{"num_hidden_layers": 10, "hidden_size": 128, "n_experts": 192, "experts_per_token": 6, "d_expert": 32, "d_shared_expert": 0, "hidden_act": "xielu", "moe_layers": [1, 2, 3, 4, 5, 6, 7, 8, 9], "router_score": "softmax", "normalize_top_k": false, "routed_scale": 10.2, "balance_loss": 0.00978, "balance_bias": false, "router_bias": true, "n_groups": 8, "groups_per_token": 4, "init_std_router": 0.0259, "lr_router": 0.0027, "vocab_size": 8192, "norm": "rmsnorm", "norm_eps": 1e-05, "tie_word_embeddings": false, "optimizer": "soap_variant", "learning_rate": 0.00423, "beta1": 0.95, "beta2": 0.95, "batch_tokens": [32768, 65536, 131072], "max_seq_len": 768, "train_tokens": 379500000, "max_steps": 4897, "dataset": "wikipedia_en"}
Below are experts of layer 7 (counted from 0) of a mixture-of-experts language model. Rows are named router (the router's row for the expert), up (a neuron's input weights, with its number), down (a neuron's output weights, with its number) and show model dimensions 0-127. Each number is 128 + 32 x the weight over its row's rms, rounded and kept within 0 to 255. Numbers have three digits each.
After each expert's rows: a language model's description of what the expert responds to; "mostly gets" lists some tokens that are sent to it at least half of the time. This comes from a sample of Wikipedia text that the model never trained on.

# expert 40
router:087108168160110103158139098115187140117081109090104136106124113102161171100122092110170109078119175160158071134119141137134136116173152152087115103066188142109113169110126204099160165063156117083145114109126127109166159180166108159188103084155086190109165174066102103158127155112114132104163102177087135154095184098127136100115171162068104088118127137111167149127139159080120120174105
up2:159166100107124130162093061051145139081115118069073136137162135098100157179118158133197134065112172151151136091127132110121074163145145097137235097122092086169101120118123186160123161144095171128089151153135109112116128126166159130132117065167133110028142130109064114106138101184142073153114121177099135125094124138110116140152105153109122106129082112096146131143131154162172110126111
down2:137139152163146122112155115174118124188133147150119187124143168138177135085206055095156141096141098105146172104066135196087178118092141186086121111138141101100182106152089135127113135154107130160126133034166105078131111150095081154168144151145162129146199147079122104138132090105143149112184136112157144164191120116160037141124174114134115130130114104142077134149165159136143119143136
What it handles: Commas, often after numbers or nouns, that end a clause or list item before and, which, but, as in households, out of.
mostly gets: "),", ",", "\",", " Although"

# expert 47
router:099122155098169096125083107134131138081105143119159159159147071160162134147133080135145173109049161130120117093140165063176077143183128107085175099118152120091179148131201131103132123126151199126094152107088110068151064120078178146119180100179094146158090150141185140126142078184143090133125157159131089118154115106121178129114145130132084087122079165120082144093162130131111120146093
up7:093129170138079125141112179189145156143167102148134124147135148117217115152093116130119138224144146082129108182138140121083157072150148106140135169188122092090123103101135081103128112131100145134088150095140070146139164143101153185137114141054111083117157146150132191097114127085166151141128133150071110142163184082132137094137151162132150097160176112160149180099061069128169108123154
down7:094074177106122114092134077158131100190160110135086118099126143094119137149142191122089130120120125143097136122109165189138154167109185149118152089115104093120158163133129092178120136138145168124103114161082172113120124101185191066075087065187115145134154121164153133148112169100098138106124083098125149112136222148096134111134099173071114155171208132156118136133182133130057124147135
What it handles: En dashes in year and page ranges (1899–1977, 114–115) and the space before years in dates; also minus, plus, slash and degree signs.
mostly gets: "⁄", "−", "–"

# expert 11
router:173171112118086118128140131154169183138110179169175131096161201127095110170122178139124087142124130108078072115181186060103113075090119127142167116129151063142092100137092088071134173131092142082127103163151137072155041130115168118153131122092111123135194145153169115187149110130136155104096122123125108088139106138114170155123173159114108170147172126130129105145108175126163114198123
up3:106151127144081188083097108129126116113136175130120078104177082083083137157124131115101126090100095144089157158080112079097114094187107121081128116094126135146099102162134142155139110136121139175184060165111095147118079126126100106089129122086130144137154072114170147098166179097174091051151144059137149112122182106133117194123138053147148128103141148144139154216137069114126160142141
down3:136114119118161040097141109095178160143113110119081129113107097150041168139122153175150148137131144133132131140041140140135125154143121056120181140088136170162105151106126137137145199170148152142123187149083172125169157110115139195095131166122131142140118078191123138139202080136121100091161117071125149184095152171138141087139120159136140152097115192088155117140128161184102140163151
What it handles: Short opening pieces of capitalized words after dashes, pipes or line breaks, such as Lo in Lowest, S in Specifications, A.
mostly gets: " Goals", " Lo", "Lo", " kn", " Ste", " Dur"

# expert 36
router:121135134092100140084116135081137051160137130176136150128128089182182168132096205129144089191156151115088117096168077134116143128124098179097178159155172190100126140068131081130122113160118134165141179085129116113096093181114141135100166132110068111064136137109088140106123160122132133142167177074084104089081129124089102160135134123164111175103099102072094171175113105129079125136158
up0:125126137199121136161144159121081066139120133117106073144116111182206112137088172114150121071136123157117132156078128180156145094100092169171140085112124214072125131161104118101074080102134099122168143150158131187124138134183112104075104110117119107128097114121137162167121145120077116163150180142115120070087122157167185102148146115067113112131094110105110102208109177116100140086134
down0:149139074077151151163116139150163136134105086114144176146104145149106170164104144087111102126090138162140168131128140099060255126100125065161147115072136170124158129088137126096103142145150139164103099118195102083116119129104085167155161100120120086130138144093169132132084062130138112122087129146154110103131129088137126081139131125102089122095112206128113151129164088088130148059209
What it handles: Single capitals and pieces inside abbreviations and country codes in tables, such as the U in HUN, BUL, CEO, USA.
mostly gets: " USA", "U", "SR", "IN", " ITA", " GBR"

# expert 42
router:144175188171149127131136104124101126112047113096073095093099148114161195114137109118147127084141155087184160087132132149122156144145164137145145142082141099185105163167143131093089164107167108106180077102113131096147118128147080118196160141129158150111159102085121118136114070101169094093069079168124083117098165106181157112112121108080124117189110110116185069180166145097175140119124
up1:180130134193146124137165114138108167152160135144140108088116175067135124108098107097214167144133112135135147155151141130145187130161123052106183173168139097123137095104100185118104128060126161142132101154155125151102149110113184089112119086167119164077112079126098139097050104104163178124114131097075090154148111084072098137113095141152189135114153066173161114136148155117127149141190
down1:113125136144127067134098064101171114093063091118147128109126104134074157135165134119118110126172089132081126106124138092120127130051128150131101142204117125120088123143145152125103103157157054097116128083164165108102121121075097189133108116149148172159148117089111119221150106085078132135121147117155142156075157107168143134133142142077106154142131195158141163171131032102097112060144
What it handles: Commas, periods and clause-joining words like that, when, while, but, because, before further text begins a new clause.
mostly gets: " where", " when", " However", " while", " if", " but"

# expert 27
router:165148207136105161124137146117114076180118156176150074108176139143153167151119182184128135108185146088083106108072155104126189098091105097172135122203155152121173136079112115190155153111133167153138137181111153117096072103122105138087060116166102061142084101142156081143095117166104100090127144148109106118139158166132119176098137095130165102098124112146091158114167130080140102117088
up3:092106118140172158116094097141075123137099106108154133133165123123122088110099097163127120143101138128218124128098094203107104141138192123143115172131089121078149180069099108098110104083115087125092115139154155164171135109125119137166099164154129129119115154141128149149078170081146143161148105154108119148104213191126159031063156109097127134167128160168080168148066124173180124139117
down3:108109120164102142107048191118126149119071154089089182135136123127134106116139135108071136093072131131124087047090155081128136112150130092091143082163087071110119170132160146115105151145072121130191083149149156133175181107125130152197096117163135135129147096154165159131120074130111107115095083080147150121122115169105130043101153143178103151125088138071139125137159110121162168181079
What it handles: Opening capital letter or cluster of a name or title word, split off from its rest, such as W in Wave, St in Straczynski, McG, Sch.
mostly gets: " St", " W", "St", " T", " McG", " Est"